Experts of a small language model.
Training: a variant of Adam for the experts, 5671 steps.
Below are experts of layer 4 (counted from 0) of a mixture-of-experts language model. Rows are named router (the router's row for the expert), gate (a neuron's input weights, with its number), up (a neuron's input weights, with its number) and show model dimensions 0-191. Each number is 500 + 50 x the weight over its row's rms, rounded and kept within 0 to 999. Numbers have three digits each.
After each expert's rows: a language model's description of what the expert responds to. This comes from a sample of Wikipedia text that the model never trained on.

# expert 8
router:501486541446496478494570584434489461483458447534480560515462589557540608451487517514432533449538465549455582549489584466581535573515500538470447499497594473515544463471485536463395561520488530532520464414533543517596548499515439565497419554475527552410456483462454423510517439387556509433407557466457425552460445493540387454491530551597433448602462450523423424508513481485445499422556528583494500484523477541496434463478435404456536482543536448592495444571502502534371476510490468391569547538519445527534481489452542546544570539463526548466520483510562483517497476510407532493
gate0:548432458527611555462403489491436524503548459456548526433508420452487417485486483506549534450556558399584407532506459527410505461415463530493414457497504539473487536469533543494498485515397550502558471516501489453520489432476503616491478480467478577532448535562531483454446447461449479510545416573474526488476545521500570557463494531485473461486473555500581463502532523434522606538539509502516449413513549547393611528513543500463513512562451540490496551386477511502601474414556415551429578452431522517510519467523495557438408541582561506443422522417459488517528474461638564441
up0:629485460499554507506486450467521474540506481537459512500555527531573449491555448466440516521480515419468426598497472540397510506492443500582473518439406392414523495553544513504491537481541489549570465549490407435437525411510480563493438526443474533464502481459482444535470478519489492564551523545537483581490520603498514586461414505516520438515557439495519425511544500538531529475555422439499435467516451481616561478430479482495444507510493504491420539492572447553410469472461504525545429494405461440410523553465572456410601487538587473471541547517543595492466459530656620468
Function words and common words in biographical and story prose, such as left, no, else, New, way, people, plus middle initials.

# expert 42
router:546459535553493568382509517460452456483547477391507549545420493562451436470518530506530555422547537479466512497472522532571449505457482558471419590525545526557493596508590492528428476437490529399502613430476565546542497502488448481502431541601582408509445436554599441482561563516420481484546564465436506459404525504462485535502537508523526503534494510585409449485505560587581536466475466490424516469543564519470578469433440501508490460554499431532468447509485575523503516484429524408433490606423467540432415505494525429553504435466423447471520434533496527546505416481529454551
gate3:463548452437541503522449487438478555508532394485329463513477490495494562547581523495477521607627467478525555454482579551572422543508460542512456427527543463461452452492475488454474570528426486405429550418459461462521513474530478423466430481457493507562504443453524477522568552518494418470512541498507487474482434521566496494503517479575481573495492562533458572555464484586562486479525499396446530497466484554476568487612512473465435510576501566519462562507384485594577467571493483474553576527500531433524488412546475473519575530437416508431412466466476538492439410547448561423
up3:511455526496479524487459544538526588535525507427495594406560520449535521515485447507531516506575540467484560444482554459492396459454541589626470457487552469530503460487516516500520568524431432532514494536509481445446529395443557425461498495537450507471469372436511561529524486457502435539490534471427529556501435447521451598524456472524432483508515511491435521536407580454575573429464470466475537468550482508467509485497599518500474557510564451524444538600542514551568620478555534488470508588410575446511491549494544496355523565420504515411375551471521446561500478559482595464
Commas ending clauses before which or and, plus the, new, various, numerous, few, and text-start fragments.

# expert 21
router:429454554474498573364524552502503459507551525535540502474515413511521518492510447352431510529504560604483469571496529481450513423515429481504474530586431528477460472445478496531540553474483569474477505484541485465510565538428489446480488496489519575448547597435480544607523452414553478520418496490420583505504427469470578532489525420508352470472490510434455523575490440633526516504460470494487510502523484521382461554500504507432446501419508481511438582449533520457524475484525452390468515534543523571553444481642444517496493492567514376600484515447538478431477503537456476478
gate2:521406491441588383416423489469487470564540449494558461523496454483455433473494529514524506537464488579566627512480475560533572372500490540456498398485453548509460474512402515481443595460529455561511550447487520538488497438483459512479468492544512540483521535503541457533473441510470523479563480510503534445505485570449512540577505451494592459468459573503471583446492505533501613442533499490366497556470487546500515617478535645520452504442538550445535458455511488478538507562494402530518621504462551491424525541517442458459459451579565425657483435502481500475476594527488479496
up2:502630430502459548567595502463547427466438537447537517430456529519544588475496505496455508478534572444502503440466404437616498528487517509478516521483574509482532520524546525502471467439460456462570510511530532516557399583599532483593498582488500406512416472593504509454458514501488492525580477595497441500425470455593416523481539626412573509533508481564474462547492521502498428463494533464466510446475574481505486474454488452502589428497466439444528487621561523526485491453487614526478462460441429486490460485476514537554469437367502517432533554470541453508490359487512470431
Colons and bullets after field names in infobox lists, such as Built:, Founded:, Kingdom:, and table pipes.

# expert 37
router:608614436532627570485564407513516415478533465497415444481405513499515506540497501473450441588397442496531515475490516415413519480486454552534590499482489500437516472530600441544454469513539471505515493580559499407536496550514498522552417541500467560568566500530521562535527551533468464562561505431561485480475508511476561443509516486520588500508532471431489469596586486443487478509547583515424434453437504393575538540524460480533476484581463532568426472425563544498504453450522402547551481504559374540436449522467584477417509476492538565426502518477483515457456513499554580474
gate0:465545514565537529543459498500459542481469547492473525573477502445516480500467479484526534533454476486509568539405483469484563537477448490441575477560638444440551526447609521482578465521454520493539533514471413469492567473515551556460415444404580516443495549466555504481617461509514517470490552370472426548559510547451624443554571513566550426370474564448513480466508513481545528528487493455519429502457473566579459483546518484527500463537532440477465439429466515533411501512417483481450443421369492504477507508503508395496476520434506592605417493564452552502473574566492530591
up0:423503509510474569468418514443504584471605418540475569497477425458464532439498475607508479496521398521509506463506454554442498455359532449496506486535545449459558552532452565498501426469509445473499538511436417613510468488479580491439503464502502497487468626510520598545507475482543533476497544495432500491502428465560479372532522604490473434442480576576452565468545471503461452516475503464432522568526475417489460565609510453470460597469492494411493583505418535524512438501521468431445444488494493417432525475546419409552500478526432447464479418561560469539471454404499453508
Event names and entries in athletics and sports result tables, such as relay, doubles, ranks and name fragments.

# expert 33
router:493471552635483513546564517506442422487482518607496565568501506495530513472495520574525504564590523508452586518510508483485531647562501499437518501569550386550498472432509509524507505482524551449471564465526497487599479527555510524540485427548511425489553482498510480536417467553477528527446583486473581535568416528467463468394547488537555466498511432498506518472444520448426466410515476457475584483394520511400421412477404417506498503543585537553505424578454503504369538459516551530527577511422368429521479433484505476435505549441497424439477493511491510502457506467520587475
gate0:468454583425531530493495430522402446470493487551524466491588481417453509585511567377495453510470522572510488504538596590483446429553458430524444533494458562373387566520504494518487561548484411475415526508542451485478487442516447483474482504547472544542501520558464604405494436487508412440465362538525484507443511521455569534576535419470466517473499476469467537533542512465498539600509449440535446498590464481422599504500431457405450517486546490525516504451524447513601523521513474515401451502540515455509494553517498500590472488541527533592513490545551535467469640525440480454
up0:575502474539510491420527528397460505484431411497542479465409477508475486540564551544492524502462482495548551469548571511472478593509524496495518636462489470520611441511479521527551498337510523518524602474562425552500617436432491565489473560489457479467526471516549520379538507532457476500564491373456465529451483514464521560501588555485486520552515479498455500432541429464539505503471465523464537389523448582614481489549416454596473405515503438431570446502475471534446445494432465402542416490448546556517547620448544484516493557460582459501466454508482491516529502472509477449
Second pieces of split words like Un-iversity, E-ast, rece-iver, and quantifiers such as each, every, most.

# expert 3
router:623479543538550466452536488456520456482530457482457462586506501503516531525469524526529480406513393484521583535508531455495546523491506458473478483613564451464569394543564485407440562502508561485457509518547474558464473566548508565496491582526553526515553511540506362487521440448584440394475579556550461512464445455544500421474572554465406521489421434538539480552521487441494416507562570491468543404547489552515458531457480505536592459543351535520454587517553436456399530449461415476518558496450496562535447465446515472449551547421571551499520512497558491514468489448418531535
gate1:502425477526485436573469490529552412522560493547483451513469476603496569395584551553517459476502483527537546420474450496464445521421535524504591486522425477454476485529498505445499505479417414465618500536430505511597461601538528468564502502428439483527499409529588513506582502559518567568524545481488514533482483447562450507544508425532455535488533510552413494498453440495521576430470462539538550486487556462481410484562475465506548513424472423558496477560490402414520459491558547543390496524507568460592575374478492424535506499539562416381512487461535540588530507437426536523
up1:522629464458501609557532570425422483471525504479510571567582538511509502523545485564404533553557468444470442470480520517467527405464561449439542526499506505491490554561439529445545466563520552491492427550506566541491527492481500443542473574512561596448479511519576462513409521596491491569440459526533439515574582463551549564486615448527554471452528538570413334400494491559544530561525499473490481578498469433537488452483462558436506562476400481520553531570484488392542534545584543472532502483432545450439467526510536488466450547511546586569480505456464532456503464424467463489
Digits inside years and numbers in sports tables such as 19|0|8–09, plus scattered prepositions, articles and word endings; no clear common thread.

# expert 24
router:462467522462496509450527459513494495492466438494511432443501575478508424541477594485423614505398411521447509560579505476412455460534484487489452551393509437575474464491477526508493489476472459509453481617530509394460495513358465498510517409459506486496513524494461464476505475442495556461491494454494526466501484475418523405535329451511464562537612487451646511472522467544484518504572453562509484517475593501487461512451458445533493534444466478474466557552470384475515499546562471477512438394583595615519601498521465539531565516500479529476523419576506458497559451510538506564
gate6:457495491557525473468361466455459463545463594446502463465547455585453499478531463464481403522476582510475491494524422551471403425493514482502480505461438443539524567519585470503506474456493515501603420425446478460492532614465553481427559504501343495546453463438561464497555553545473466429492444503451494445507457475376500518519589444397493510459573565445508477474514487556504499583498462493479514507512491520539578543558490389525546569511556430512598484575472443470489476496442581575497469521519473560469622533565546478505497533535487486513475505493418467631423534494509591541
up6:525516535570596526493527433478425506498535446443514501548530551513544483505575445430535530455465562470515477470521421491448555620443588514502466517590526500402426501506459526443482469491378488558521451483552534415528500571485557503473463466545516570645493524520524563572468454477438497479435401418494481525399530530509484508477442556524442468478464500550491487606434461465500589539463645515491511589380522487504503572509522573507577510541608528488478487531530517535439543447481507554545513465519415428472523519500479384485593535569535446511579465512429520450484476527554484572
Field names and line breaks in taxonomy and company infoboxes, such as Key people, Binomial name, Known for, and leading digits in tables.

# expert 27
router:529472540465485496495546530449531480471378467522501605542460572610594486486497494493437543480500457540404562561469558431549571546479525663475464508533568473536560475502501491509402551499485554506550448398562515534561546574552480533494461506520512560440440467476388407534526506495563501445405535507436423554472453471525432507509598559562394434525447485476368444503548495508506537472565558519490562468543443494519377440550479495478548473512544448528517507523506609531429496510510468412557535530502509510550438514460547537519627526507547560480501481443518455497449506502448555485
gate1:481491540596446418553497522493471472537561512541454457378568503485550513532418456510442526448586449464521520443482453587576541489615478453478418504517504521502510502436517521539523564546482448528541554396590423466413480399519453622503463522426490402425454537562471500521508578522535569414551485480438555515536517538454526564470449511466536510459517433462481507474564554509496554508547430508507426469439533571481555509467424516536474486534449461506465396446525384463494523494579524586448557425536555535572459497554497535534439384553496452496429517495599561497466515458575516521
up1:582553502409556531539418486500554553407431492529469593379491473488593508505433460610578488519529484455543415531483500551543489521526509461512593569556496491460484512441530451444498498432422543534452552506482522493433535647577464487424625545510574552566492482507470492449458479402537503506535583450531511527495511493460507495452544461592503498461464550511491445543471527483479517448368546455522554543510522435570530529498562494422457467425472582486485606553434467441510551386470554435570468507498449488440545483597551416481552528454424552473569509494486498512514504505538454474
Reporting and sequence verbs such as said, stated, followed, explained, plus digits inside years like 2020 and 2010.

# expert 39
router:571445498477423436581549559510504441518467531472566547502493570480533507481506463497479498475491492435470498492412598391570506574436543447473500525399461447467491550537526487469425524572492489511530553491542577515628437585574388479529504525438529462473491517456490446500532532397433569508412544437472393500526479431501459459417559535569469542461502519537520514469554582470569462435604577609525545587569545513508481459473512592500553402584524453571432518567494505537443446496491505476528519439518504408555419538467528555536480491465470528437508549527565553434497475447428468484
gate1:541549452441503563512462510479549536506470501530491500569593518543556579535437597464514531437536619378611446437474523527423469464534428473425486468458447495541637446499483453534484467518571481495480558504465457440486485485376503492531519498524522547535524478440528489471508525598483511484477463529518408457475483520500564556531551586478470496518505594525427514479509497409558482466479554538468498541459591509597534454496556509465433563486455526569506467417523478538482424524528567479392462501587560399540552515540461488535484397591522529472496519446460533528444493544603661489
up1:463379448471565541535438495494455503559594412525490542470543538540489448398544420390470500540472441571477474491452440606454500488414501482390525499556493497606483584422506481522510542523400519446553510613472513487523533572463568447513449476499464490505545590553496511550547546490479481492501448507488532435533513515542515489498451473510601439485466542526528438481541512474460479596464536458502469526517569590497611467437546517486609494483474505501531529487504448484505549452597422439588506362550512533465634466497472479520445593463422419538542505497448438505497448451482527554
The 0 in years written 2000 onward after a month or day, as in 8 March 2017, plus some word-ending pieces.

# expert 0
router:591494503514450511547518587506584459481438462559538518430477495560570549476574481408487549543535497546463475501561509415488527520535535584481510417516457545536573541513498431522510541514444582471533473356536449433498497572551472550543453466471559547467406471466468489518535445524509594459376521616503405538518518490550391517461592484528488415508413493525389523487449528483419511430515548511444468541448434557558437438476418478450452461519503502581568581451495534438425477420486465492552495450533455573532429540520524559545531596479521505448468463587484424468501468532476478497
gate1:455567486543408528526482459564486404559552416577464420556511533479460425534454524550493501567519533432461506513472508497504437462377478407492402521517474560542449492460447544445438496466479592542455538452547467557360486511495590504472476473562504564478478522469502548507501444564462490478507554599489466516484417562450444409383524480469491492482503527556432597453628560510463466535514447507506472638520551464478549558464501458499395553408464550537581538495565463578495488565460520565468545503469472557440434460489412464475521541543551442503464526553573463532476536457546491518
up1:474427371472525410539526530514546484469444522390538539617478506541550456446548442504511469406472448550489527447483489443524484419474523473368492394479554405516563380460417471477543539471542416584466453500455587488463525482501561616461381435494527567532516589529505487565432479470456509551486403449464496500607483498502512481601524438499496524435466554469481466507419506534466505463519522417480495553519475529464493500421501536474507463465444521529451526475537531517446559592493395441501539430472545531443559565461460476567522454555509512540530489512473568473479475554513478388
Digits inside numbers in tables, coordinates and year ranges, especially 9 and 8, as in 2019, 91%, 9–0.

# expert 46
router:504431506488485477484593456504452518512479470521513527528486514442509465450527589526510504477527432519492586556580427614479481613530575628507465536691586479613434543516425465521459502513445496487480515500511463518418523535533678583468512472625532587455511484520498491559456487555462492533525416453550500508498477502488528509532540526467435521551433591496434382489446433543525504426506563490530534499492525445515562424497416484483489435550510507461441498506411412542471541532419570513489547456472511476414503484482522522489515533582481549503564423500541472468448435485496471464
gate1:548601486512515466573473541558534500534515501479456467395587556458476468493523471416543376420570538455492484472492491496459520499544535448485523539467550501518475539514566617626493454492546568519502509417515483526422468467497583485492487518461568501434462524556458487507560567457527489455483473540576520480455552533484479485533449521431551491486499446433508528531554460484553459410472475603553405443526511444613521583498432509515520534542573463516593482486484593524516480396555542537447542546531443585386537461595501469428538463359483535504437524466431535419492438540597445462
up1:379561474517548466467430468552481490516511488466491506438535534402547509542574549562588443496480557422498467516460587513519532459566518484487544565523563488418447475518587455531467459549485499528567520546514532582513503431385531558502442523525545546513427565604519472540509429424492497505550453383478513550458393512449534519533474509478525469485521477442563523506531487582499446483468501508517403456517554496603467534477496536579515542522600432508481535530515535476474595400531505517524546393560589444474515561406608562562535585534593595479534441492476480414499460485513436433
Last digit of years and numbers before commas or parentheses, like 202'0', 184'9', plus word-ending pieces like cle.